From a checkpoint of a small mixture-of-experts model trained on Wikipedia: 2 picks a token, 385M tokens.
Below are experts of layer 7 (counted from 0) of a mixture-of-experts language model. Rows are named router (the router's row for the expert), gate (a neuron's input weights, with its number), up (a neuron's input weights, with its number) and show model dimensions 0-127. Each number is 500 + 25 x the weight over its row's rms, rounded and kept within 0 to 999. Numbers have three digits each.
After each expert's rows: a language model's description of what the expert responds to; "mostly gets" lists some tokens that are sent to it at least half of the time. This comes from a sample of Wikipedia text that the model never trained on.

# expert 35
router:478496478522505557491492496474503471546476457470491509464532495456478482514483491492500525476514491523477504489505521523496493517479517477508477491479456519511551508526513474566485532486480530499450438506518471505521483461490477514525466517498509479554504458496529551509488486499531506462466471537538458508529512541475513474484497480517484491500500518497544493532479477505471482487509
gate2:522523517518507550503470543482508507555458464469492463545511494527501485534524483514474531509558500517497531480508528503499473528509493516484515493522491500529491537517466475515522533507487503504467543474502469500417477454502476470534476499511557506487494499495495524507504503558531446522499492500504486549493493502501498502500537492502493469506499462522529512501484488456509513459499
up2:488488475478495466465512489529485493472554529527496515516438508532462525441497448476508483491477531489526511505539448484461525505502496554496494487496487502550501478504494517465525479490479516498515492507531519489560483481529543522494527470503468520477489522542502459536489484488516536489479526492504532500511524483498487486495490496452490535481533460507474517508528528494473475531495
gate3:465505470541486538501507486515467439530494487494518519469492514518533513540504528491519508508499523487487532491513527553496505490522514508519515518461473522478495504515504514510473517486452513494447524494548475482446509481502560461500532516470521545503511484505496525470461481497529481514488446508514514496554526521489480483481485476459513525518515509501509515516486469434521523459524
up3:499518494516490489513437497497447518528483501484524494500485506466528503504479502489478512516495518511485527465548513487508484502522495475509538523498485476475459496501506516456506514472452480494489561477523463518476496550533533452518525495502536477471498507503518553455457498501527461483511452476484530536538523477511469463539480489488548498525509515484519492494498493458514523515543
gate4:497455476502511458499468543465519529509487495532493521516504505482464522460448521511478453463490486496488542486533475492483513544454475518481492494497494450487508500490512475487511464477568475482493547478493454513492528527475475530538485506465469503505495472525512542535503526521523527435471498526503456505507472484502514458495494500505462483506517529491514500512497479514509485496522
up4:465468480504502509525538491495459472514488503525533523504495498497451475515479485497511451520524535505502466455565503476452517487473475531480488492485479486533523527536503472506512517484504508514465514545534504508517520485480513560504477507460518552448485517518545493501537503545512477521479477526514491498466495489501502481504495465474531505482499558489501513454519511520525465504472
What it handles: The word to before verbs and modal or negation words like would, can, will, not, should, typically followed by be or have.
mostly gets: " would", " not", " can", " will", " could", " may"

# expert 14
router:510485479520482589536485524473507462524513463499532529504492493492508509466497482495451547495480517483487453503546515485475509532469504500534515504476461524506522531541537504553473478479465497451486459507490493491523479488484501488484457497488544479529499530476512506518509518507474519493480464504453487478509550522522508485494479532503487458497467511530527521507480460491484493494516
gate1:527482487534479529530483516520503513556455500479521483503501502515503503500491499514505489444514541496467516486501479471486490502490541517516508500492461531487489450516502501503468506509488481515502446504490549498505541481498519477514455406467546479509500503491520503518531530498461500479476526491518487499509528493482531512508473529476533478456492487492511521465452507492534478522428
up1:489469501504527565504535511498503510560511486486507532464491510476523498508507493504511492459514549505504511494547483477481456502482515502537527480539492544486457463498520480501501467493508494506518492468487529484522520471531543465505453493488531509514557508471495511501560564493514486505445482473511498494500493506458536494548497519458499494502508479502499441505511481495513469502481
gate2:502521494520486516438494514476513468517505524479505459461515466499541501502470483465438463492473488496488492500484533517500493536517480455543517499494508478471492521520519534486471511499523499512513465479512501465542463500473485508494482475455551501500528510523493483491528571504514495523527519504480446483533499532475510465497484512518518466492486494493488495467484503537478488567454
up2:498495495560425515492479514528505507489491527479498531521496454517477503536495509570521525535439502508461507480477510473521520491499480486478456465503515530497568506493474500533445506508495522436492461481496488482553520459494503486553491486527494507490491507530522515498509504515507500466531496533485498506512529485510516501497506477491497529504511484467490492478521472522505464536480
gate3:502502487519550491487514475500510470490468533520489507509493500539485466508473464488452496480424487498481494468520533521487483524452486477501509549475496527498476546504495494486520486502521524467454453491503514474499511504561513530534476485472533545488489459508491494547526507498478515464526513524508497478515488505483498501460502459483515522529545493504542503514483530460461459511494
up3:539499501462506485472535513495494430476509520543459500498493449521497493496449475510513483490486492508501505531503521509540484499495506431511467487470503526484447519512515530496506501522486529476485494489463517481563504452477539526505501494485489537528486482537476523522543451536467526535485518510503510481512498493510520499499512470505484517522475484528523556509499545482484464493486
What it handles: Nouns and word-final pieces naming people or roles after the, his, her: father, son, director, coach, and -or in pastor, collector, chancellor.
mostly gets: " director", " father", " brother", " son", " mother", " coach"

# expert 12
router:523504450520472540525473530461494446553493450501513514494527511487514500471507470491486520505493459447505487476511498470490504550483499456529525497488483465528537525478558492573516521491463522471492502504484484504537535490506529485494502475495509464504513482480517516533487529479494496487494447503498503481538533519498485493508520486496464476485494491517510521539494462473500442516510
gate1:515482472479510499459463473535467485517555516470480516475490470465529517501529421505531492502512484523500487543516548467470498525508471495545504504467509476513472526498486488475509501509517508500496491515488485530454519497504459496501463525514470461525478488488525492497521430473523507501461515513544548488468484515509539475519544439499499512530510496499489488510498517506486516468502
up1:495505497510476525499513526520459487486490476521511498478505506528511534480520526475492466493547524508498500462510470450533524528528475530528500498506502472467480518481471494476505546514489521479524514528502540491549497536474506541470469522475486494494488524485479493500506504509474480485475443468485489487544514497527530499584495498502462525485536483476541532459487510525517551507450
gate2:508473519534489471510492544512465517489497534536465490515460492497516526503482456486467484501520443447484498483499502536495565502528520472496513534498497484530501521475491497528540477509494515496514508496510461525538530511515495510489480490531508490516471473471508515488454500522443504484512511531506486505566502506525531483523481458493497472470527480534548505466497539476514534444493
up2:486582461518507555503471456512525505521453508481478487540516467529502479490552468521504512562480494537509483516518460493511531480508490516492493490546478501518518467523517480529501505479489516483486509485503536488478489509485528513492463474523486480527503507495518486505483483498455564508516462528547489513477486525503499527465479511492511511470468484488483563511487522467502471505524
gate3:526500517530469417520472494488495524507544495498495497452510488464463490503473476472462504478517508467476496521514495514510493517495491463436488484512480465480480504504480460490534556495502485500501495534482464499519507458515479498532505464571485501519434425503508510504505496504473500491510488506511502537471510522489515475550514507527489489468526494478473502457480502507477500495503
up3:513507529469492499538499502498495506512531495517530491501513475497465480475459476483494507499493519492450478502476516494503494437469502498474497487482485479470475497496508497519468536533475498510522492548449462521504501450486516502503481468541476497522480457522572468527485435515494515486558503512466529495448541517483507498516511499504494521462484490480492555484510487511434508510498
What it handles: Common nouns right after the, a or its, often followed by of, such as number, rate, value, decision, version.
mostly gets: " number", " idea", " range", " reason", " rate", " version"

# expert 10
router:481497462533478538507464552480479463525543456494529520473505537507538501509509461490475539497452487482501465490507531470475523534479465468506544514485475486508516553502514505570457515488493518473473501529487500509504492475492484481486505498477511477516486508448508521549492488485507470499500471502511532468532507515501486516484537491512459477488487516504536525532474447497473487473518
gate1:506520485547527498482479472507438466512480515518502538483510503488485501464508447507483533492520474509494539504501547522555464539475494498492515544468530486484476496485487510506524509515468528448503483494511487467451497531533472504513504543474501501515498496464502485520488468470498516503457494535496457484510512509530502473503505446534503494550539507443542529509480511521484511493531
up1:529461519522534520524514482516545478497492492485458503519501449485501514505517526489510508549467475529518519479500468540510508505510492562498491488555489528550548482561501469490480491483538495495466480446524493461502436473459509527491499505486473521498484531496534470491495487493493526510487524457506501512523528501491483492521502497524521478510520447495512479477469523465517469513476
gate2:518547505491465523513510526467516487524507476460488501475487504500506452521509515458444494502470544508520553496481547514498493523486470494537522507520483487523495486496495489523518501523487473589499514537479521510523507500503542539488453514497492526513441498523475524454530506537521509501531494490480499537474470496500512487503517480493470486513496544514532499491477467437516496500532
up2:506491481500509476493534482462493538428508518520522569512495514472486521496503490479495499484561496515502522480494455528449504488538488514502537498451491491506524484510482482481541485486512528504482489482477532510511469445519482554516490553504504450495524462507485513524474524485459488505475484473504529508489525493476471501482475505510545493528484471447478487509506517521504447509489
gate3:502452515491480524468502499546484497495538499524516468506507520489546524520513530513505530512464474480571516499488454502485482480527508549513523502486472508506488459525496482528483551499500494506498511576537497528516539484481504450483506486518508507486512511543515474473494516499534518486460558467486531521460530492523535513494478488502477527516499495486501438496496470499525534517480
up3:541544498476497543528496475521509509515481518540529481521542501538493482424420517514513503519450511507428477479515469497521484470478497468475516484488502530489513516485500520508497518490495519494492479512467552496546510502467518528525489529513504482447477494538512502473497511500463503472486485442533483504482488524492488505513490505483485510501483534505500504486482513499547487505552
What it handles: General nouns and plural s after "of", "the" or adjectives, naming subjects or groups such as music, children, community, health.
mostly gets: " music", " songs", " media", " story", " food", " books"

# expert 22
router:508481483504458512505452504474502467536497451489509493508498474508521480469498493464496515501495482521512493482543485517516473554458466472542523502505428501506503520522504507527482511435516511453459492493503456509501463496505492501511495491462543475531500512470503529523484529502520501470493476475497509533530555519501519528492522508549506442512506530504501494550491444505486486498476
gate2:509524490514525511515505490479519539526510491503531487464457505502496483476490531496508496489494471487480526526490506524460515533499507520546521467485434451494495475459503483497490432509501511483504483505539528479518472492484527516461504496486467523505563522458461556498495478470480526501465487472445505471471515508491489493501512534472508488476492505549526484507459484471452538492483
up2:490498506513537508518502490538446487466439520522484515503521486484501519519484462486508515532488530483513495477485512491504492485506498566505485485483492518492474502559503478509447531499503492452444496484531524552521527469523507457496520513505470497503498507553545502466516470474493538532516490474543464499501527509514519504482452459532521523509507480490514552522484531509541498499495
gate3:478486479502516509495483500534487459545491557508513477563464500487500481554470472491506445480515502491507498491482480517537519474495510482498502505504476466514482498518534513530522501501513531460471484457466502513462541510503492537473513507529489533522491518514533468493510473495466513466559473548544446510559500506492499493475512474491519479497536498484498549517479509481505516488535
up3:474526468468502524512538496545510533520464502510493509460478523521492459548511530491495485495522490496494554495499499463462521509504510462505515506480458543464507475468545507523495483494455489491523502539498508495520487467427509506512534520493505519479550475497469496579475500477492500503497496478478532487465491498487512498527507498532512456468472518519532457525502521489510477519536
gate4:502489491495463512485504504472510525479523493492546496488493512517474504509508536475529542515471442491508523534522524527526464473461520462513483530531454530484529479443509507508487539495458492518497515490474501474519482483495525518478489468506462452478507489509457489527480498524485447460502505517545506505496524512476496518516459490485473506501510517524490493498494445524471430518553
up4:529503497499473517498517551523492551505427475485463498491453531521503471487516491442491517536522489496539567478502512508503495480477468523490505534530500518497502509460498524478509548474526473543487482467445488510493485545514474499481466489535503508505475520509484463494525500497508494483504521539501528508483487500478516487504533465512444466514506527526519510478515472496480445507515
What it handles: Prepositions, mostly "of", plus by, from, to, between, right after a noun or participle, as in lives of, development of, compared to.
mostly gets: " between", " using", " alongside", " among", " containing", " by"

# expert 38
router:470518456539498528537450534464503438510496494500514528459505533502469457523479464475468513483498481466508495500488517481488529509490470520530508505461501499533529519474531510533498525482483505456465452506496490504521487513472492501511483471499519472567483534512521560525503509509505510490499464518465494495518548542487513496470519479465542450502499499500538487504488472508506487526481
gate1:481502473494547468485497483532527523504480488479483474516477534518524505522504512444460484504444508476522499495536530460482494527496462501514480520501501471509459518521519508509484493492474541505489449505480444499466518531476483466496506522466493487480485498516548504519498477460461533492452530483488471502501524537472450528523528506540484468491501496492506528504481493539520480567499
up1:524487512461496502489486510485468498530502519516549504417499460516528518503510471508524550528482511533511507509544530488495445495480465543464493479475463490534480454459478490466513494523499482514502499514505545465514531438515524527498510528460508512494523470476445502497522518475517476510501533493505492483453517486555514494474506500484502504480497510457492472491494483469496508505514
gate2:486515470489507507555503519488469475506501511532510488465526514503486454544462480496455520494485461511490494530509503525522544539485448465554509489438514510513538541468459511498526483495528503476487486447455494488544489524476447488514495453480527478538503486492531512513524542497515506507509481529475496527494518554481481521494517477511501507484510484507503485505476528510506532529492
up2:494503512488494508466447494502472517498513512507488453525481526506486547479513504490545526532496528512500511511480481516523503490514459515489519472482484492499539504487479457453493509494512446516479504468505478509486540522425494501488509484531476460481488454485460494475491481475555533510512541513536496464461485472525503483470537517508518489517492481454543495527481524474483442527490
gate3:490514443487532526508478482519480512509498519539460466433501520517492484517516521533430478516509527502503513509513514507529499461452526467493499524467455515480465487503527522477502513472499501509508532532526471531461502508493529473484532485485526491512529476536532541500473482490469521471502510457499507497490553566493446522520489524511517483510499509494516465533511521497501489471497
up3:511491521465512496508513509500481474465505514469564473487524512507517490475523526501483460517485471539501492534458558525488532493485521538486533497484505427482459484488497512460479497540507496524485511558497507463511513523533463492519487496519471487494531501520516509506470500501513517494486496486484503437515537511532532539479532499478533510537464526471513489483515515498447505464464
What it handles: The = around article titles, plus the comparatives more and less, the articles a and an, and line breaks.
mostly gets: " =", " more", " less", " hyp", " text", "path"

# expert 63
router:514503449513512559491473529464506472527523460475479520492528489509529464514509477499470490511496477456500468508512507510478500520443501498540539491486476541519551534538547505552486504472475517483476494517472457524513493492504504500529517484513514474498532527476507501527489514498466504481486514441480476465510539522488458489490529466542504456491512520486504511509503445521512474496474
gate0:518524498499511512492519500498497465524515510497515509502545496462480506496484508498505447493531522485506443479520517441537479491506507466484493504505500504496448503538497503461481492475496459474506469459508455466545478504489469540485529491528490509505502469483519471518557489508503508476522452480519514505552526521466500472509473507444525470508521467475486471503475518528452488484438
up0:524500502508463458542482491511498507476498497468525514472504504488494514464507523501441487503490486501578458503523526484515480490461476491484503495521479490513466516481503474508491485530515479504502502470479483532472481485520496541429520532524498463521506482497524479518495468498523496504555528482530494487458515509515487516510458488548506471462511512508491471482496485402507542502488
gate1:492484484453531489475506500468496501509486520541486476504480519513517445526487527512515472465533495526501477475472512465508503552469467522558431464524486501526509512513470522476519463491513507529519500540509498507515447482492532475543475488511507470483504512489519524499499509480479494513479526465499465481494522515491508475528464524542505502523534546478530489533511484556528493459525
up1:510450479494505505502511476510513429539519491545478491492479476541475481507491490496461498521477528498523494471520449534540441496539541513505464524490508497501473512497514498485462506483481511498462497498537506505483530556447476522518483467509477493503479506499481516497485496519547458523474485499507516526535462536494514501513509484540499557548542506513489531507475504513512507544485
gate2:492441511524503432458485502532484530517508491506506540553496487498472514477508493498476543503536499509471508483508455483482550511483481554492511445489499506494502484492502537507492523474465479524517486510514491476552440491528468430511494493484563457492501507496491508506508489492520461457508511511480512490512548504543498454498478487499476504478512496527505495507513492513529500472475
up2:503481480498508513539502518484526473488502485509513531477454499523514516463475491480500481494502509517496517537485473436499487468478529502475501491508479481459551519519497506500441532497567509528500506490509526515530486471495532446523475496512520451496451507500504478504493485466491538512463501451472503542480500493456481500482500476486532508424528568506505516489505481503521480505500
What it handles: Verb stems split before -ing, -ed, -s, -er endings, such as provid-ing, prohibit-ing, sell-er, destroy-ing, talk-s.
mostly gets: " Preced", " report", " pass", " call", " contribut", " host"

# expert 11
router:504502472533498528518474542469512491523542501470513563477468481478527465516458496474517494520456483492510485481492518489527486499479482501552515507494482524503510510543513556541508504441462501503459488514518470468502539508490530482512486511476530484524523513506494521502498519467525484445498478490506523528534521544508514507494532512542515474519463535483509486511493482481527431480513
gate2:456545475498477492510491483487511524510491505525448508465473492484480473504482462455487451510477538509504511481505519487537464487500462503452513515558487505519485487498521546481526511492491468519511481525511507495518505504455529544482518530494491463506469502465490532488534486477519498523485471493521547513543497532540501522528469514513490472462502494537525577524489462496491496533508
up2:524555501482479481522501487522482511546462487487555530494499456510517482448469486502503472484478477536521518517528500503474512503530453535502492511504489544529521475483492488500555460493473479531526472471508516486524514536488497504445494535542463495517514500525516533498521505467486503517501532467477557477512504481500474485503494506482514472534492500519518517521492483517417484527497
gate3:479461492499493516510482537527478432474474501480518549514480514468480508527468505497459537450494519512484526490464524494502473524477515460509453476518493518467465532503549478491496507519522485566485464497488466469489502498503468491509462509537522462499435475500511502544472498510509531517465491512484526507549520516488504472479487480514505508510487519559508501516505471472506491490516
up3:471509480494525484472560501527524512464492523509469485506460487497458528505512499491496471519510466492506455558494513491476495471519480529456496517513486468528515490443496499491476496524496463482549484491514556486504456494506491500508534471531490498518512467496511511488496493495420541499497512486507475472489523516517491545497464500492490496465526467489494517498469550520465527560475
gate4:509488489501479457502481556517483529512512506485498533502478517574490488472512422533503488516488515516515467502517517528464529493542477494500495477457485485512511485544474503537495523481497485493519494489488545500517472484510536526513506447489482530486450521484549505530474512458490483533512466504545507537506472467476524460502495523493494517470498473508520517504527526457491507542482
up4:494427491498506495506509552480520489462524535500501453467462475496529509500470501541489458523469512495479475471496500494514515485550514514485478488510497526514499510523489491528473519463486523465466485539480515511499514514437500507465482494530494508503459501492503495533466522532519485520476472511541500482523547511529570470505458515523506504470517476522505480495542524485519532476457
What it handles: Verb pieces and whole verbs after to, would or can, especially -ing, -re, -ize endings: lure, inquire, reducing, improve, settle.
mostly gets: " receiving", " causing", " reduce", " improve", " lost", "izing"

# expert 42
router:510481469516462519519494510452503448498479483538493550518498512502533442488517492466455500498494476486498462490484523504465503529491497449496529508490503497550541512499509526564473463463499516475475468524511491494487475499511499533528510470493502490496480518512541505526457523482483534503508492481505507523537518556480515495475511492535496452479502510463534498536459455488512489457501
gate0:503483474482493494502497525515504531534583479499511506468510470461479443530474488532480501503492511483494504514519511499527485511461497499533522521491506506492482491496510457522461496486478551488475462491558491449476499507483509466472493530512512487551518484470477545496449506505505454469504478503514525521498510518458534517519499525526491455500458549527525501529462517509492495474473
up0:505492527469539476510506456526507495493522510486502476481495505525528507506506538533493520503449504526529528560505498505492519483509521529460538488444500480543516461462470462463517508460489436494531491508478526495487471513472484529508491521482508457514491472512449517462491543509496511502543550487485466470483538496533491498474497486491491519495461539514487477470524497504463527507512
gate1:492504468547527519512473516503480488524491504481494478473471519499470485515512475491479529506464514500501525526509508437457480525464458502509500468478450475489502523527537499502493526501514506493483450513505474499494527440529486509520480514512558492542524528497496519521460478514497509473506521468492487459510525535514531538557521489512468504479496568518540492526535502454483484480502
up1:535483519505566499476431495545505486483494499451489463546473494518519524449555491465523487493491447537500493502474515514465501496489477513498470528479489470462487512484479490496523509487509512487522544502517490455490486554505512497488525546502530489522513514505462531525537504488533488537496504495482451497497467481505501506483467508473534539480479464484487512517491517509479458506476
gate2:518511471517488551518461497460454492513504505479500478461542511502503495532471523534467496472489496458482505450513523480475517526503509473500521520477503520479481536483502527486495477486442486481513470506465514515512479502499474504501531513519527500552549496491463522515507536525544523444510478492523523496524458503535456486511469497517459496504478521558535521472471489483490455505485
up2:477475474472457512512472442456512530452479502541483491518482495498549501473465490503517486514489502477468495554495529489550458472482511471523502481478477501533486547494506483499525461525530522500511489526510480501469497514524430520494494492503507484498450480486471483510496524558509476494482491516558487494505520513447507510554507492485530479505490512532462509499489469524492497479533
What it handles: First letter or piece of a lowercase word after a space, such as b in bacterial and bauxite, plus LaTeX symbols and non-Latin script bytes.
mostly gets: " b", " trans", "ی", " yellow", "ē", "^"

# expert 25
router:481496473512513538506507525477503497519490452485490540478496476463483496515512480483490522503447489481487509494514512483455539547478488490522547526468425484505486512532537506551470505479484473500449469508488498506494498453498496486485517470483505474528496509489541554526502509451488517472522472523480545497483532514498493521480525516507474498492474506515526549544489457486490451481515
gate0:519519488507516500520482525484514527504509524519528519483528515516532529497510522495500482513499538504538496494523472509461455500480500518459506480522473477534483472461473529496509522498509530506435461495512465519539524505478491458493421460524524501505459502479523529466516506472451493516475490464512499491463486543495504498459446512531502470524502501472527520539475510440509513502492
up0:497498491498488495517511530501513493521478522515502507478525503475533540493523562521510501488498503526556529463515459488458494499477485521481467513502503486537476504463523567519528520530495508473489464484434510544522452461508496482509456496511501461489460475503519540492510499486445459534467514533511496498475490527467512525480476505528523493496516460512522488544470490511478510474490
gate1:528508494523508470503488524510496478546507504478500493490511504567521502473481528517509517519510524505501519486497471510495504532476482504448440533522439500513516517456563567522490553473544535510478448496542494482497492460497501537547513475490521523455474480474493520489503494509467505512487476539476524521505516489454509497525478510509484473506521488501521487510500535519476502525502
up1:471469493463495550476497462533499503467439518486516539527519495441505494503488535502465477471529473463499456534466491473542481465506541472520537511492552503498490470540509458505475455490464454488498507521505500490525503531479502517483479523484504464550512474501473488499498517490541506505521505461502478449521491534525499485486512518498537493520527510511467514504498509513522527495487
gate2:471470487516464503533485503478472503498477492508483502537502466546524504514464498495501485511545518465466502485507529497530491499524528534520507510487526467499508499536520513496514496497462478538471493500495521507490499506521443485523475516468479521557498512424527525475501467486486556505450462443474509481475521551482481486505514487535511468463487509489454531492482525524484542491497
up2:475468516544514491530509512519525511511479506500488521507493521547495532541502459504519521526454472502534497469519534494513513495496551475508535508490497477507490467513487553532513509514469484504484519508524519539516499518481513510507446507544508494464488495510549517509463557506487481490444451492510511513508503496495508496506527489541478477427517514533468501516552535540468490526515
What it handles: Key nouns in names of institutions, ministries and bodies, such as University, Defence, Security, Medicine, Football, Science, Parliament, often after "of" or "National".
mostly gets: " Science", " General", " government", " Constitution", " Congress", " Football"

# expert 43
router:469482465522484537494439516458493486512469477475512506479526538486494455482500474470449507501484516498528474478498520489494494540451485469512510496491481483540518533558537515501481536433441493464478462521537471481493485490522516475476488465505546495524519494484492509512499511507520508489484466512498496504513514522526506457509538484490485466497500494506546480508441482523478484515513
gate1:499515522514473482470534522486476521521500498430538489500439520518488508469511482508527502458497523469524525484500511449487501531521509516508560485508510498513510492453509486507484490529439532502493551454476539493503499484477509482508494518497481457482515522510519528492479501519501468504527501517496460481491485517440484533498452484469483504467495479511521538534533509524473448515469
up1:492519437462506538513523503529475452517506542497476514481529463523470449488456506523504511540478493489504480493493530550523526503535497487534506496516497476467516518496508504531507481469528493487454452482520501531558500498489498521478504522461521494479472493463500485488479496529462537466462523499512510541509490542467491496473520495524536486553517515470499506527464524488525472499496
gate2:529496475498502514514491539517514512454496554480537490442501486502462466505514571545505524524488486533447486534479501488540476519511487485530508516455515509529514520499532488517471505488491520467504524517561497488532472510530492527507506533483474462494501501523530486561520545485485494510471476495541493497471501511525472499545537529501485501518458463487503496481511513516507491523514
up2:545483512532532488522518489534480533496488536496517568472491507494478497493548513541461542531508479499511486474490487521539519490520492544493502518472490538509548573487520505494477532497466485473502510482542479479460467483510470492517501489516456500495465464542505497533518543489500517520529492501515554498488508540499478509519495526508502502561478508458539487492483503514493496496495
gate3:482529498515529556518509522522468518481476518503558508489507507566461523474550525566540457519519482537470536509495483483528517536480530533497505493458524521473553491500503459504481493508485489483512515526560530543517493473523485460481526455511498486498521508522477512504507527472509517520479520489509536496502490514543495501510490523519484499511461508495512484513483544513480505490518
up3:506496506481453510496499508513503516527470472525457474532499484540487519552524457490501455495466522487470484522503468496561511500530479514535494526517498479528497488506485499532533488552567485533472448522473528505518517531539520527508493453526515483483531490525493513474539479520510444514504516510509456508519503487518550472488491512518486477524496506461484488520479513468505478518521
What it handles: Forms of be and have right after a subject pronoun or name, such as was, is, were, has, been, became.
mostly gets: " was", " were", " has", " is", " are", " been"

# expert 30
router:482520494516456563466501498465508475551515443469475534484517495475508465500471489441458464482481475471532492467514531488459496541495495503514538530507497500516533524519529515533504473477505511480480481496487497485505501473480534520475485479494537487532514462498481503518468523502458480466473512508501502512521526516471537487471546498476516455493520512524508494547451468491482484511507
gate1:505503474452432505473504507479454483473504539507526497525489468434513480514506486497490524527533515494463528512503508511452477544500523508476470531490503461535504515523500492534495504486499457492515484541468526452517523469503498481482467489516556547507502476508538531519497501484475444464476495543483508514507504524496513493486507470503504499476501525511487535507482476493491538563480
up1:520507510498527492493492463476483516513445544520513488563462497511480431486525506505510506485494525518518470509482491500509526486440503509506509535499511509508522484512507484478540491530506514530535473507456481543504442461553492486478471517494526497433491513501487522524444484527532517465490505530515465499520490489496496498492509518473489515528502460497503468443500480457510480526517
gate2:481520470518507524543485518494505488500504504501516502496421487493520502514489513490502496515494476511482517513536523545485492556490513513521496548464479467433517513537469537549512518524517456518508504513506478492504493497508493520474518501522507517554458437532481506517515480490520459455498475531488503574481521516526507558526495507504479503531521532520466501502494489502466509497515
up2:473487500491483541465494509483491501496526497528495486483500519488498502507487519533512554489475491485502473497494511496496522504464528467508518445474525454484547480482491527513519508506448517466474488487519540465500461483521512481489472551507471512467526489441526537490506489530497422511497476493484517468517466516497499547514465512550494502521537511518526542524480466524446495495498
gate3:476500493552435512499486532481477525497488496478490477471491490492495518523480522479445498515503480513498484489479527476478493483506558518469478500515517528523476504466474523526465500463494509462476542508524482476470481480497496490486493516487531490494593493483485481519551474465478447506485511510546485483489511506529502517494514496493498480486526548477492473530475434469460495496494
up3:513494510465528480502485496509448523500480485495494506519496506443479513496527531487469503504459517452510517481495488444491508461513497482464499528510507524459512543464525509496499516534482485548472482508460484529513563526491507495504555510525470502500520476527536524505583465483505498468517535540468521503485454483539501480473473510505522496522497483491514503484534472507505528508527
What it handles: First word or piece of a new sentence, often an adverbial or subject, such as In, He, Following, Apart, Rather, Alongside.
mostly gets: "Follow", "In", " If", "Dur", " Since", " Follow"

# expert 7
router:482525473480505532484421530468518486517512513468530507491482487481483492510498511467492506515478493480479495473520479485498474509491523486515516551476438515519542493483538497499476515435494480462464482479506500515500484453498489504473525474458539507536485500485511513540503486517452558480493494496527487496526518522469520473538510481512527453515506525503531489564494492499530463526496
gate8:470552514464489493533493531524461469507497466473514527474563519442479493525470491471480482504516481500513507490471478471494502482466514506529530504476501471469515507469510547507502563501484519530490498517477503518474509466478501530584497511561502519507486548512539484481526517494453510516496474489520500512496529482487494491516500506546507513515463505531495492487466485508483481474465
up8:466489476539501469512492521499489498518509525493476443519494478448496486486524504502484482493461533479558512491459526528473510503506506522513454513482505466445489535545499441498502503540522449502522514522519509521499532485532476522502495471518493520507504548473466559468463450525485513495496528521446526496494493521500508492496487529557508533500487499504511494497516508505509550500487
gate9:501477486522536467492508488492541453512489521535518488506441502519471519497511519481485549461490500507515486480509478521463507529517481528463527464489497515514477516497538547524512465506489544478467541478491474525495527494547473528540494479482539508508480484492509495500514432522501540495539471459505498535467530502510502531517524505469509501477494475497496535508522550501486492444471
up9:525477500531478509468471518465495499529516513450542515491438449463481520497476504540541483505455505516511490491520489527456503538493501528525445536500529513513472497509519516499540498516502499487444488514507486544494514519532471513519514488511510503514512494454512502462466503480519521541518544533492494466508445507567537501500496490498506502528499510511528463478455512501487511508481
gate10:531525486521500492483481508487516476510546518472470484493448508529483527515517464457482514495480496467507503520532487488523470483471515501561518523503523527530521528485532561476481510491439498471439462474503466508514508527514472516477490470473530509494476515493540488496475563533514531492518465515515500450548495532532496468534536497525489501494497509512481494512507507461516508500508
up10:493526510470492512497496476488491512445476506506521501512514507495514477477480524526498504544524487511500514451473510504466514492517504497466495528485489465483481442495468457467486497496491486505542498509494550492513495455480523481495507541494454509467538470531536480523528412466512487499467554467502500516423520476449475510491499499450498509512488509476505498486501478529503478490504
What it handles: Colons after field names in infoboxes and lists (Release:, Occupation:, Symbol:), plus location prepositions like on, along, between, located, buried.
mostly gets: "On", " along", " on", " On", " Died", " buried"

# expert 59
router:522505476515449529485435511462529468511533533483484531496494542487506478474483486473464487505498478452506537494536541471510481548479488480542504470483478483525516536522539487503491496496475478498453427488495484500485491466523493475519492497483517474484469485519504525517474489474492500492499475535486478477536504537499489483475523490533503452482497505468539521542474469510531498509466
gate1:497546488473511507506509471539463529494522475478523470467473508486480495493539494506515459528538511530475456490533492549524503503469499532470476504563505487538468529491515497533483504516481476496504488503554540507498545487501535519520460493489512506525486495481509486511525483500484529511517493494531565483500482519504502480543511511446503498509497531521462511504512534441496513435490
up1:524503506566501484503446539459480522495492521504478505494520508521560516494488499475494501482507459491491516475485479506488483505498468465459514467483494497488464513513508483491496520517529533502489503461490468503473529473527491453525487512524439492465480503492515482480479449515554500533485509456503513459512502506501533534469455490482455496492513485442502514546558512511488486471490
gate2:532487490461471520481481555463496497498462510482483526451500528548510460491454501513492500513495530532527524507524447468501513477502531470514517486450481486516514501551548513529515547501469489510556497575471484462491519461525515505513522504502452485528498483494505510513506493535466463499506488486493479487493501500467497500536487504512482520523503481512499499509449487530507503538526
up2:479498472525513515503483495466488515459479478516542555511498541510502478514471543499503496501531485483507500532559478492487483480507526476519506505454509522453543497477580536491526494495490502498456481513497512478504535482506538515507516523475504467503495442485492534491514489443469505468488490496485490502503482492491502540498436534571498516525506511513463470512502523521515525501503
gate3:501502519523504492510455526467508520524453464496532486476547504497552524508463533523489502451507498501480486485489461484473502513452520507536508484521501501495478473474545546507534549496523495489520517517475482482488505485510498441477527476473482536518483499499488493492503534468535460494493474499453507494531517495533495518482440500508505477492498497504484485445517487538450518440483
up3:483528480501508499503509500501469549483507481503502471548478474523497467426521507512596508494494572513512512479497484503511518486516511548495535506481500466511482542483494512518507509514480476498476462525507510512560523512494513555505511492476479507469548500504488530506500474512487452523506509498473495511528503494499496473505502532510491516523511485467475536533490523449457490541483
What it handles: The words a, an, A, another after verbs or prepositions, as in made a knight, play a large role, such a spring.
mostly gets: " a", " an", " A", " ±%", "An", "Ja"